From a checkpoint of a small mixture-of-experts model trained on Wikipedia.
Training: 299M tokens, 4564 steps.
Below are experts of layer 3 (counted from 0) of a mixture-of-experts language model. Rows are named router (the router's row for the expert) and show model dimensions 240-319. Each number is 128 + 32 x the weight over its row's rms, rounded and kept within 0 to 255. Numbers have three digits each.
After each expert's rows: "mostly gets" lists some tokens that are sent to it at least half of the time. This comes from a sample of Wikipedia text that the model never trained on.

# expert 126
router:116130137161134118094085129123130135150154118143130144061159138149093110169143181127139080113118089136095106123168152117079159112100194123066159112100120139158246111111118151132140107155111181097147166114149132185114170109127175074060161191
mostly gets: "ville", " James", " Thomas", " Michael", " David", " Charles"

# expert 46
router:136121099135113131090096088127157120120109128078146166114164143138093159112128161107109087161140073146154141128153131185170184143127188072081203145136128122177160096108138151102083087174106152156157144101161135160084141097149188111085131116
mostly gets: " Championship", " Championships", " League", " Cup", " Stadium", " football"

# expert 96
router:107153118137114119165103095159139103100121131105130102094158187159090121159121149107156088136118121122135106090127132186176177155126183114080176147147125149145178101096132166151097104148091145089163145161168117172111148081112122108108139184
mostly gets: " with", " co", " led", " joined", " to", " appointed"

# expert 99
router:091167145126122128053098116178096120154124165110113109101144167173085107120109167128138066123074138123169125086117173161096146150121146140091151123139145157180194182081132171170132040150125181137154157139180099171136134121127132124070158122
mostly gets: " around", " at", " over", " among", " of", " about"

# expert 65
router:111159102149136129131070076119143124124097140142158128087126147134089128090129211108152095125116107135136111083130116156113143178132151132080138140134142132142153126137121133099086089130119192099164144172239131175075170083162173142076192188
mostly gets: ",", " life", "),", ",\"", " ,", ")},"

# expert 110
router:120161092156115130099077120131132154099122127154161134067125166100073155124089154121111069164105100090145119105110142165115152161151146079070185144128107123147162106156126185138128050182099153141150133142159128154090156085105165108044147126
mostly gets: " the", "The", " its", " •", " The", " Federal"

# expert 62
router:137135133132161130107118104164169114099125106099157135072144184116123141175075143155135114156084101158130116122161153157122179131123118148084198084131126114192200154122094131136078091133137171140175099128157122173142166129113180121086145171
mostly gets: "e", "ate", "ment", "und", " la", "ire"

# expert 45
router:154098101109086147151114144123115117114169115134173172069161180146071125120098193147161076136126103093117148105158142135087172107089136110062158109130107151163162107094118170153098084184116194143177134132157091139045162072109124125103141154
mostly gets: " =\n\n", "ug", " By", "By", " Sub", "_"

# expert 11
router:090144119130106184115097079119147150124174141150111138052187156112115111094130168140151059157117147130098122130151129154139169096126156111078190100112120146184195129131135183167141074173093185088182140197150069135129149114123167130092170141
mostly gets: " album", " —;", " for", " featuring", " recording", " song"

# expert 121
router:117138132157112110081072152122106128122123140112144152068127162154123106155135155089106113120083139140085116134108178168132127129072147107091150068124121097160187168089137158115144093161104190139099157113176121168145166129116215090100153203
mostly gets: "ana", "ita", "ja", "ama", "ya", "ius"

# expert 74
router:112122095122131143114080112121138124099119127129094138077135151148110097070162157130174138125146096159105145096113131157116167103130156128084174115142125180138174133141141142125130046139107171075111126131187111191059133120168186101065195191
mostly gets: " this", " same", " This", " ago", " sometimes", "born"

# expert 115
router:128099091112102061147101130113111172116093125121145170079123136194077069102081148096141112137124123136110121071142167195095195103151148090065190149117083141192153110103104161151107058154154164083129142141174126122098163088187130167109164150
mostly gets: " /", " On", " later", " until", " since", "″N"

# expert 40
router:079171136158068134152087084108143117114131167137158117105122160137126117101136149130144074155070129125117113126180145180122186140145120137081184146137136147149216135105129180136060098190115178106151166157152081191089157070096190104130139192
mostly gets: " November", " December", " October", " September", " July", " March"

# expert 75
router:130142084126150156095069119138152106111143149111106136056146168133104133165135164146120116156094092081146134131147132152095175107151178138064208150151128182134203093113100205147130103123146147139101119158180077157125180127162156125111222162
mostly gets: "idae", " case", " &", " et", " genus", " tax"

# expert 39
router:098103121172143121136074116158179121086111139112157127107155145133080110122102186177139118159121089136131144092143175162131128139170158131037174090135119140163194108116125175144136077134111151080165153141150115175121169071141147101130136175
mostly gets: "/A", "International", "-N", "-J"

# expert 32
router:092173150174145133128080066130170157093139122132176148084142165137097113109119133113165099201105095136125087097127158148140155117129126075056168125172097145120204077093137185124113089181116148119180138153155110159111131098106156148063159127
mostly gets: " China", " French", " Indian", "shire", " UK", " Black"

# expert 125
router:133136169143159140112102130159115117124138135157146150092181115140062092144090153123164073158126133109116115109136177138097184089182129119059190132169098146163136151116119154149129092124082182081162133140143123178146188083165137154068150158
mostly gets: " through", "ized", " using", " developed", " into", "ured"

# expert 18
router:158128073146129106132063115142147155091139131086143112099171183132106107104122179142162120183066097136095103094137145162142160155164118100110126123145137132146169085134123184163112067203089194157181157146178069138125153108132162110112154149
mostly gets: " Film", " New", " worked", " working", " Gold", " listed"

# expert 4
router:127137139146110144163089146129160131110114116119142151105138146156110128112159185118155081140148105142086143090078192146133154165127135101099197114148099139146210082113128150163084108169120174133169152177146142143118150095102145111152136157
mostly gets: "ic", "ac", "ić", "ason", " Croat", " McCarthy"

# expert 6
router:114133148151151111134064126148125151092128106101132148090161178132118130117116167108131112135127097152122146083132152189117195131109161092111155075143099128168187106131102163121138123124165152116125117142188081179095184092105167125082133169
mostly gets: " in", " In", ")", "In", "\"", " per"

# expert 56
router:103136123152126163153077134131163163118138113112138132090112176121121140109118148070127101102113055117115148142150148165143190125141144087091157148164108129161205147147101142150088105119149181142149157160195076151090169083100154111139140165
mostly gets: " did", "ier", "lin", " Can", " cont", " does"

# expert 76
router:079124131118085147120081107147162129138128144098168096047131187110088161120119183092141091154101127086128144146171160145135161097141129084095158087142085118139180123110102149152132115127138142131111147169159128209126147144078168130064181120
mostly gets: " system", "ology", " region", " Society", " language", " Science"

# expert 3
router:090155103155140083105078127126139111126122137093111126081142183143105089107118144103145084132128104104136134116174156177113183117106114096071179139128072156155159132118130190136105044182101125135155149141191069149128141101138161137099143174
mostly gets: " that", " which", " where", " this", " when", " some"

# expert 50
router:097122120172101164115121096122124099068112138100141137115178165103094148145122206115117071177149088144144123098196149206144163134112145106094195128133151115173164145107146191160122068169104141127179140127176119160080157099140159118089123155
mostly gets: " football", " scored", " Football", " league", " team", " yards"

# expert 35
router:111125083136069125111067137152133095106152134100124110079109199136129131065110193119161101133123062131102112128151151193132179122119132103120176139101155183111210138081118124137096085119092160132165156201187138142096195119131104102112152121
mostly gets: " Re", " W", " F", " Sp", " Ed", " Dr"

# expert 100
router:136125137123151084114125085118137126136120093140143137112134152101070133108124181157154090103114129125115121118155122173090156151156139105108173152180117151181212147129119161152090071171135171135141121160127139151074166087145170167145173150
mostly gets: " can", " do", " fire", " take", " addition", " must"

# expert 55
router:084154123137108128147089106141147103118124134136090099081116173146099117145118181121136089139075101131088099127153113165123172114102153137045163132138086165139189108116109204158092098183122153122159148172174076170079170092134141094104157184
mostly gets: "ce", " woman", " Boy", " boy", " girl", " man"

# expert 13
router:118134107093146159112120137132168127106153118120160127036125184120075102115121164125135059149115112110138160100147154137114158152123152120087172149161126125127153097112119186127101057144122170145154108145175097168088181119123134108122150095
mostly gets: "(", "_{", " \\", "{", " [", " Phylum"

# expert 17
router:097145148089133113086046098156161130106131113114144157101136135149124086160136211130127103156129116163125103105134147175092163109149142115054144120159109182160185122137084156140145103160119145105194139117161110192088181095121161121075181185
mostly gets: " National", " n", " Am", " con", " Con", " Pro"

# expert 9
router:134118095165146144077067082113145130110104141098178166091121143107097072113093147123134103153096120139124113111142103132104208100126192090091220116134101133153129110138154187145098085159121134124138128149189136150082145069113128088100188181
mostly gets: " |", " MF", " RUS", " SUI", " BEL", " –;"

# expert 47
router:129112127127125134047078101126135097110112186113173172114190153151102154126132152149127116105109085112097108114141128164153167105143115117048183099151078123184155155091064160137117085191143174148153121159155080170109116116180165156072166139
mostly gets: "ions", " series", " points", "ches", " Championships", " works"

# expert 120
router:126136149154111142132095097139126145139126102139117075106131174119098147126148186125176102165108120152107130113156104163130146108117141106096138121120129146150199136120129196165096083168103171089139156124180136143088142065113185121088171146
mostly gets: ")\n", "\"\n", ".\n", ";\n", ");\n", "\n"

# expert 52
router:111124105117130127106110121141170108077146130107157129082155156106083081124120148125137114111103120116119139096103113164155169121153147112093162086132102117158184136148138175107115047179101170177161136119136094140116176135100140153114172166
mostly gets: "^{(", "U", " Ret", "P", " (", "(s"

# expert 70
router:081106144127112105117094122144145118136125109114145117092133143117097153138142152119157075165103129157112081101155142175113142117129141098071154113136106143129199147100127170170131063193118174090160149123172126166119160097099130136098153136
mostly gets: "B", " States", ".S", " B", ".I", ".C"

# expert 127
router:123092108116122124110091064152105139121109132160150175113161160119081084140118170138139092176131086096092135127157140190108150133177171100104163111134114179147153148114101129142098101145110175136140149098181136145103159099100141140082208173
mostly gets: " work", " role", " order", " present", " position", " hold"

# expert 67
router:140128107143111133101095104140128120095117175125132130092161201071079103175130186094185079141086102109112153084157111173102163141123108089097163158150145100156203119079095146142110041168136191117173141141183117195097142113136160118118133132
mostly gets: "===", " \"", " No", "==\n\n", " no", "===\n\n"

# expert 108
router:120144133164171100097098106099113130109123135102153112090174176151108106121092175119178117141150120153110143080113141202143165119091147077044146126154118174138203111130139171151055089150128208144134123137150092169102154089172140167109178108
mostly gets: "ad", "ar", " Par", "aw", " Bh", "ร"

# expert 12
router:091118135121083137094110122163136117140150143142095147099134191136094114119111186126169111187113081116140131096166142206146145105106123157099194136113121126147175135138109114148073065116077139116139151183151148185081181131117127088124126129
mostly gets: " S", " p", " P", " s", " R", " M"

# expert 16
router:116128136133126103108077109123110107085117140176159103128131152142111131105126185117154109139143136149128089117154150201069162153137171126068166175132131154177167071105112186156106067134156201109138115146203030131076149095095130183064158120
mostly gets: " H", " h", " War", " Th", " death", " Sch"

# expert 53
router:131162101182123183134120113162163130111107179128104112070149134149099127087089149135148072162096087159113131070091109138153127163090136120110161135137097102162208104085081134123139060167127167096157094143149157145087142097111147137090154191
mostly gets: "(s", "ys", "!", "?", " years", " episodes"

# expert 118
router:140137125195113113072085131128131099084086140142128121086149151142101148121126196105096068118112088118107096124116109174112120103106157133076162117141145153116200117125122183141098099183102187080162154181157100147094137076145142103087142148
mostly gets: " North", " South", " England", " Australia", " York", " London"

# expert 116
router:137109117138148124121092083129138117115139120147177136080157148125103106132130177128149076126103119110131151113146133152107167152124143094074150150153153116157168116148121173150124103154108134152140124155184100187072160082119137159098169144
mostly gets: " km", " mi", " sq", " JPL", " Genus", " MPC"

# expert 84
router:141120147158116130134098110160131111100123117111095118097138183152118144117145162116121111160098087121086109098128148173086148139153179106116187132142104124158171170117110187117128085155130227101149113130177094166092200077129201134106157158
mostly gets: " in", " throughout", " his", " visited", " during", "Representing"

# expert 33
router:099128135150101121121117115132136095120083129140183171085192162156076130141089151069139095135150102166112114123117167137120172111156159095082173155162101137161164122119084152156122087140124174089149130155152083151136152115159146135063144155
mostly gets: " from", " during", " through", "age", " During", " From"

# expert 68
router:118129144095128105117089087141150132145128164132137125115174184151098138071103191166153094154102104129120125101121157200116174103097152113083140124118063110139141137109077149118092109127171150131147108152159127123063166095123141141109170150
mostly gets: " them", " both", "b", "res", "ins", " bl"

# expert 43
router:091155122119121139108098114123157152133133139117096138074139178104098165105118191125146075167115149160148122091132132168102195107134165118070165140169120151151193125141112141134118087144133183122150134157165113187084184056104142169119159159
mostly gets: "–", "uc", "-L", " April", " May", "-F"

# expert 66
router:104127116188103110128091072129157111106104149132140123087148139130102146141159168109160083120078121150136117093138166154117161124103113099084145130161128127147157141099113116158125069158146222090180153165166083180135154113113179104103173137
mostly gets: " documentary", " Review", " wrote", " :", " ...", " titled"

# expert 0
router:102133116110129139119084109138160090115162132118157160084123167115079112145085154086133069162093088157135142093165122159140182121103138077060157127115104160136169137116084189161106056181143179099158141138142121181108155130110138142127170153
mostly gets: ").", "\".", ".\"", ".", " published", ".."

# expert 88
router:105138083154124094113096125151126161112117113133150138085111153161111105141101187101139109159106118122158130065149127162152163119134162134093166163171110204151215117136109144135104077135118171111140167169187086169108159119119128144162145169
mostly gets: " R", "T", "-R", "-S", "-w", "^"

# expert 91
router:138116133116103147092080143142134141143131145106119124101144165122131122112107199112143090080094078097130129093135165156094206128098155126060162156145151122129203105099129152132136062149144184131137115165196114149075185063116161124099137106
mostly gets: " de", " L", " Re", " Le", " De", " La"

# expert 82
router:147139113108114150109059093130117127136112101105195098069163164122118099143120172144105055169096110135128085132191175142136159124107162113059137136149079139132178124096098173162085089123111166121181134135186107174132120091095131102092136121
mostly gets: " President", " Council", " director", " Minister", " band", " player"

# expert 42
router:088147117126159123125103119146157132065136161143178125079186195120089091148099172170148066189121106096126142082146137162123125119141158112083151126111128205144204122098148138152121077162111180131144144152192114176103177119155108137129172141
mostly gets: " O", " U", " sub", " inter", " pre", " Air"

# expert 21
router:137130096150091136098061119105162135121136140104142104074136138099102143105150170098129110119168116155121161070169116197107142134185137056115137122172160187123187153104159159142090093175080141126111179142191151110122148130130168123122115111
mostly gets: " Ph", " Reg", "av", " Sk", "ov", " Hall"

# expert 86
router:088127126131111099089127129107144127035106131085155146083130164115102126114106182123143051131167108117161101070135149149135144143141179122047160128171131128140139112132129164130106033159079156092192142172176096156050194073139156109131125146
mostly gets: "′", "°", " UTC", " −", "/km", "-yard"

# expert 63
router:094107123112109147122073096159163144076137153133169072054165156162119096100112165109153079158086113166115152139173175135152176123136191127040123158136126124150222172125105147109105081162135156114190144166162137167104139049133120143120153158
mostly gets: "3", "å", "vi", "ı", " Mu", "min"

# expert 22
router:126155120140137122127082109125131104111098138117148144103137184114095114128099160117160106137128082141125145130187125168109156119117160112087166152121082166191153105142124169141131058166133139114139145108163061154100148091092157127097155169
mostly gets: " he", " that", " it", " which", " who", " where"

# expert 31
router:143104120134126131152050133147167110105120126145149077100160145125120122127156183119158086159119128131130087105167107180117146132157152118095132092154104124185161131122093150126121071134150161108145127132138063178119157079101126140081178153
mostly gets: " built", " public", " company", " design", " building", " education"

# expert 98
router:082127086142166129091073123135128120120162148117178116069137154127113118139128196145177101118082126138120123112144130161110171136145110076100130101186090185182179110123107119124104054145123205121164122139138140165093156074130131158094179161
mostly gets: " |\n", "|---|---|---|---|---|---|---|---|---|\n", " Episode", "|---|---|---|---|---|---|\n", " starred", "|---|---|---|---|---|\n"

# expert 114
router:137106111148141144057035135118142084129182162123126124055138150118130125136118196135100114091113116139102175139171168190115173099109151093092188092149138183163198149119120175143135068128121193146102160172173120167077142084147121112126144117
mostly gets: " V", " Z", " Ch", "av", " Bh", " Ant"

# expert 105
router:144104113111146074136032086109109095136132127122161125123132180120121124082119210109141122154088094151131124074165164204137142121118130121080172144135159138128201146091140171104108053157123169132171144129204116153087132077142150116082140132
mostly gets: " Th", " Ar", " Sh", "===\n", ".\n\n", " Sch"

# expert 93
router:131122114095125076136078096179131137088103143138125159125146189123094131153138196145157121138111086094113148113154141153133177093142121117097165118138084174149163122101110111141074103114099143094160144162147142140075171076147108128070146140
mostly gets: " Preceded", " rec", " exp", " law", " pl", " pay"

# expert 30
router:094117103103110122104106108136110136124089126120146134078155163119114098119106194127151073166111105118115119141131176186069152128079162097070168099167088149156192102116076138116107111120134149142185145100144077165075160071108173140073183104
mostly gets: " District", " County", " village", " city", " town", " station"

# expert 97
router:100119104140127100098049117097164098102115149133130118084138126120107092102113157139147088172100111159143135091131147183103156125102194106074170124181139149147140120094124194110105061126110153083183143155185118184096155066144147091084149183
mostly gets: " W", " ·", " sk", "%;", " |", " Feb"

# expert 34
router:105184127133124136117085129149158097101154170142166166082154140139103105151090209069148131159100122146089144112152108142086173120123146083073193143163155132096178160134154192111136131188135144102126132141231125104152132098131161119116120096
mostly gets: " al", "\\", "{", "k", " Bel", " Or"

# expert 48
router:109166140140110132124072137151149159134112170130151127107141164124079121138082210124115079118097072115170147075144130187124210092107161131075163157132097164167219091096138139134124069175135184062164142150163113136078145087156169135069163214
mostly gets: " later", " then", " before", " After", "and", " after"

# expert 119
router:147128103125122109102097123122136119135139167133206122082145170136098126126091187121165103110137077130129120103158132175072181120167149125043162108101142130175154139154112133143119122174109157148162108113174101146104116053158128155136178144
mostly gets: "|", " such", " both", " brought", " men", " Some"

# expert 58
router:093090116115112157094108111115129112118148166154150144085161134101112128151124169144146064158104071126160112101172143177151138094115182121039165118129146110163168159186133156160141086188123172107157122150182089157081161078119159119095179140
mostly gets: "=", " Al", " brother", " home", " capital", " www"

# expert 111
router:127127144168147135062084142178159128111150165152150140064164166118113117141157158105120077138135112086143123099127144155071166106177177099075210125168107131167165129148103157162138110196118206103170107162126078184086162076150164169098188113
mostly gets: " military", " Roman", " Soviet", "ological", "ical", " Catholic"

# expert 38
router:127127127160107100078127159131120144096140089135118128083172171086061087135139157111163091164076083111111114101134131162098163144112169112079130135109105169169215102152090153160114026127142186107154151122153120179132189126121157118080120156
mostly gets: " L", " New", "ham", " Bay", " West", "l"

# expert 23
router:107087132175149150142092114177150118104104128130187140083171192151106142140144171100162098129126130112136169086106105165139136137149150094074148158145088147163207101177090135097114098127126176110193127172174057186112140065129148104128120125
mostly gets: " World", "om", " Street", "op", "ol", " &"

# expert 59
router:074118115142145151103055107114161126095126182150131153063126153087109118099109135098149082132109130138146114077147127197136184172106171096079153124146115135170140153112152181141087057145101138119131113150173099148065158064105146121098171162
mostly gets: " –;", "',", "%;", "};", " —;", " Whit"

# expert 60
router:129096088102115116093086100154153105152078144114162156109135132130102099134100188131169105101126152109112130089165185156140154109106132101072189114169098130176137110101125153157092098124104145107179142102180080200101188110128138085091147129
mostly gets: " Total", " Time", " total", " %", " Votes", " Coordinates"

# expert 92
router:085148138135108131143058104146123106119106128113132121067150151115118136110129197096160094126109110155135098106122113185104163124119190130105145110136134152163170136141134126113114064141125176113150124153195087193097176078117159143064177172
mostly gets: " and", "),", " &", "\",", "},", ".),"

# expert 61
router:090118131152132133092087106133137146124087136118159114085167179170114156075125164139143090192104114153108109109123128184122142131118161109090140116126080150176149144114115156104123111159159123092144110123146105146075149097134153130086184186
mostly gets: "ations", " along", " Australia", "ities", " Africa", "ions"

# expert 109
router:116135131110081136111047131141138123116137118143151124076134152153120129148105181126162073147114113123138099084135128172101158147137172115108164148156124151170168110161147173118097085137106161145156122148166139178076179077152194102080185171
mostly gets: ";", " November", " December", " September", " —;", "°N"

# expert 69
router:150150163153138143095098120133151134093123184112158151104145138150128129105078206110143105129150133139180112108168152160072172139107158092094166139094103109142158116084069190123138048108111142145131149147158112162131150094124128140087151172
mostly gets: "w", "irm", "W", "at", "il", " waste"

# expert 27
router:113097111116133158140044133136124146111139108161132144115139150138095075115098165103137048160138105136154118065148119144146154147094174133099168097150121145148202100116114142129101091181119130163139147164195113160138146103118133087124158160
mostly gets: "5", " disc", "0"

# expert 49
router:098180111146120118110105116093150151155099111101152098078137184154111134123083152086148032147114062180146115100194152150148129124168143077089121136086114147151173126127133125113109080155130146154148148160151076170103103111146142116113173137
mostly gets: " List", " announced", " list", "CC", "BC", " program"

# expert 83
router:133126129122126156116089130130169075120151137106130126059166154096094099087132209117113106119118104159119134093188163202096173114111118099051155135102105153143158128088084134183112080201080176109162097138164109139105136106101160120109133118
mostly gets: "ob", " Rob", " Bob", " Cap", " Bab", " Kap"

# expert 8
router:153127095152137165119058085119155099103111122112139130094150144098109163101113172150121092155149086134129140076129118157130141124115159111074187082135110123165176115149107184122102097171122132118155133151186095172092161115139146107122145159
mostly gets: " Binomial", "6", "7"

# expert 95
router:125131149102117107156076116110099132093114156155141121083170160158074137079118168126138065138100104161114104096118158184139198109114160132099173116163089146132161152145111139157112098131127174106170110141185110191112158102156110131115138157
mostly gets: " called", " according", " means", " except", " meaning", " whether"

# expert 122
router:132119132161118115129055155138124102127175141138146120093155184100077109145138147088133073194135125095124103130182115172082149103147135080064216157130077145152124141140119158176077109184115177136138113183171069174120179097150161116129154144
mostly gets: " most", " some", " other", " people", " many", " new"

# expert 36
router:113184144130122099096071082138137100086123158115142114092148146121078136119125173097149109154109118144133132072117132157138138151127147090082152094139108151138182110112103158141126091170140157103133143150145066159082164090074160167096174154
mostly gets: "]", ")", "}", " n", "})", ".)"

# expert 25
router:150112128148115131130097076155148122074146104106165156050153161156122132104139164119110091148099141141137122095138148177129166089104191125074168147161145175139135165122106194148116092154150175139175170187179097191096190071115166146136167139
mostly gets: " Animalia", " Succeeded", " Insecta", " Arthropoda", " chronology", " householder"

# expert 19
router:106170119167142154136077113127171114142182118115138134101133131123101142108120183124156079126112120116079137084158154137097181143094175111069128124109121119134190106105116163153071107152099195131132171133133127185104192066074179127088130165
mostly gets: " John", " James", "ick", " Michael", " David", " William"

# expert 24
router:120166073143141151115063112131173113132118162115160141104147159120070083144126237131121099149138110112159097099182128130114161104139106108082154177136155132155206142133068144137113119170139127108125118137194101202089164099100148147138136177
mostly gets: "/sq", " Clade", " tri", " equ", "ium", " Haleakala"

# expert 81
router:092133091134129136097093119127144152090125143152123137074138148122091141105138154151153056127098099137107143098167144175165165136125149081084177138137124166174161170141123171134086090194138191084133129179184076162103139066117148130107188180
mostly gets: " E", "See", "History", "°N", " See", "″E"

# expert 85
router:114127101145098136156079145126142157149121148125134125068130165105120104139085184130144085126105092162127130113121104183148157198124156080082164138160108144160224119095102148142085107183118179129170150144135107165081120147131182142076194148
mostly gets: " album", " end", " song", " day", " Day", " Summer"

# expert 10
router:131116134159132114092086102133120147089143162146185136096127196115118093076111200133126138186110120150116131125150170179153159116155148082108159128147118170151191119093114163117114060161118175097162135155144082173117123103114155083083181151
mostly gets: " |\n", "==\n\n", "===\n\n", " ==\n", "\"\n", "===\n"

# expert 79
router:122105112145137119103100113104124116090156118168123094075141141109076080127123227134152133129122122128084112123127126181112198151142150087077149097155054135163177158103133176123130060137139180118167139161176101199082146116115129124108182151
mostly gets: " was", " is", " are", " been", " being", " held"

# expert 78
router:077130116099121145118078123118098166084139197091147141078182188121129128093127178097158084148097089139134125110130121153154137102132128122064159141103091141134139113116097162135107085143128145141134155122168062127088182095164139134093145166
mostly gets: " became", " As", " because", " when", "As", " become"

# expert 37
router:128104138133136105048090158130120143066096161158169123069180172085136116108130174095142069169100076082146125137137118149076146110158141109086190121164150167172153115143104125167101081192123190090157129163158085182091172064136125146077170134
mostly gets: " national", " early", " local", " main", " Central", " Democratic"

# expert 104
router:113138156130099136134130114118156162137178130097147135091168164151082131120103212094129079156123119149092121109163151161113177142142154111071169102150110122156210119142106161123096090141113189108176101138141104144086181111108131088114149168
mostly gets: "ood", " taken", " hand", "rest", " rep", "uck"

# expert 44
router:101100125157107138104075131157120102123119166148109142120140149120081110113122190115111111113093145079109088123124130174127208141091106120088143162137103185173192101134133161154139109126139114124119144171166098165066129098147138107097185161
mostly gets: " be", " not", " being", " only", " most", " been"

# expert 113
router:086140079125141121130086115141109145095128095127144127049195171148074108095075180084146089115113119101128128080102168170088146142155165109074199132165113116156166129143128176172132107160135179145192128181183117151095165067095130104110203111
mostly gets: " Royal", " East", " Lower", " represented", " Saint", " Holy"

# expert 64
router:129107076089130109069079142079091096130132170148107118110177158061101134134152233109134089091102101137099118132150169185110162096098160110086168147107118139115157149131107153145112104145072162104129171132200104142030157131153147133101128163
mostly gets: " st", " St", " Am", " Mar", " Cor", " Mor"

# expert 123
router:139182151155084119114099097192158112084130170125141138082101156137113089086090198109129122105145152129087138131164145191124127157152141104040186108145133158170157138083115159133102027166154168141133179145115113174131110137107137110137186182
mostly gets: " Y", " Won", "aj", "eng", " Raj", "osh"

# expert 80
router:135116098186145133114089100128117096121124142142108134129120190142103106142108244154115091144092132110090156150207136168125181104131125115112117174131133160142187131138146178144139087155146171108138151174171105137094139079123152125082182145
mostly gets: " he", " are", " has", " have", " would", " can"

# expert 94
router:130138120106145161085107083148165118100113129121148155089124198114092134113159204100114073135115132124080097122116174142114140123117178107102174140170130129153192169099124147129084073170131164140103127127203068164067157081124128128072115151
mostly gets: "\n\n", " |\n\n", "==", ")\n\n", ".\n\n", "In"

# expert 117
router:104123134150158129117085115154155135086109139150089129085139171130115129141139187070184072169126088126097128066172154143141191080153158075117155104184117152157161111150114158160101088179133197105148146108162101161104179090145135109073131163
mostly gets: " D", " on", "D", " d", " Democratic", " Republican"

# expert 71
router:131142096143105148090080144146156117097186126159139132071152161135119144133128172117135085117086112182154125069165133196116185133092133098060156124114107149165139124131094158133120061180132181120174107133175107156108116063110132131093162149
mostly gets: " including", " included", ");", " include", " —;", "\":"

# expert 5
router:069145141145135129098099132142120115112096144140134113106147187123078127118099176114131096134105137141118134143143146149146141141144148091084196154141078131151175105114124152136135080146130136077140150184179069144099140108135135091143164207
mostly gets: " I", " not", " well", " X", " II", "'t"

# expert 90
router:100132149133136127085068149121142133111131159118127091112143108114104088124112171147128074156084132133158084085152102151114181159128124059094206134128105100174190137111138155131121080179132112116145155126206098145106160091135114175126112146
mostly gets: " second", " three", " F", " four", " M", " third"

# expert 54
router:159120115146160155071090095076168129108148165131157146087154118103120134111141165134121039097131149152154079148171122161104194135135147099048154148187148178139168150129110210160122137124111140147122148167184126178100163135156130153072179123
mostly gets: " north", " River", " south", "idae", " Lake", " west"

# expert 29
router:116140135112137106078061139110130131115105185141147127081132186086115141111150202101149092173138128120083104096163122164134134118122166118119190138123118136104161097108140142175118064183106158109119140155172091168095167125150161117129194170
mostly gets: " a", " more", " such", " well", " most", " known"

# expert 57
router:108152133132128098154087124127160118098150174075123118122114184118124104121110158112104093098110133094140154115107164169133171148084128112068181152144170155162173142113175175097132079185135143112152153095157105124105153052123168110110141112
mostly gets: " had", " Che", " having", " have", " Long", " has"

# expert 2
router:139113122144139109125104096146158100081171130109154115074156158128092114080111178115105089157121103131123139109149159153113144102113189120071190094109063135161155147153095169153098038191114161125191129131137116171084158108117145108151177135
mostly gets: ").", "\".", " .", ".\"", ".", " £"

# expert 107
router:096141088114141117068059084140118150131108124095135095104163145087057101111133157106111098115103141117130112101149166183116183121098185141080167119107116122123178140097100148156138095145114171086178125156162100191092153094081128119098156124
mostly gets: " President", " Minister", " King", " president", " professor", " General"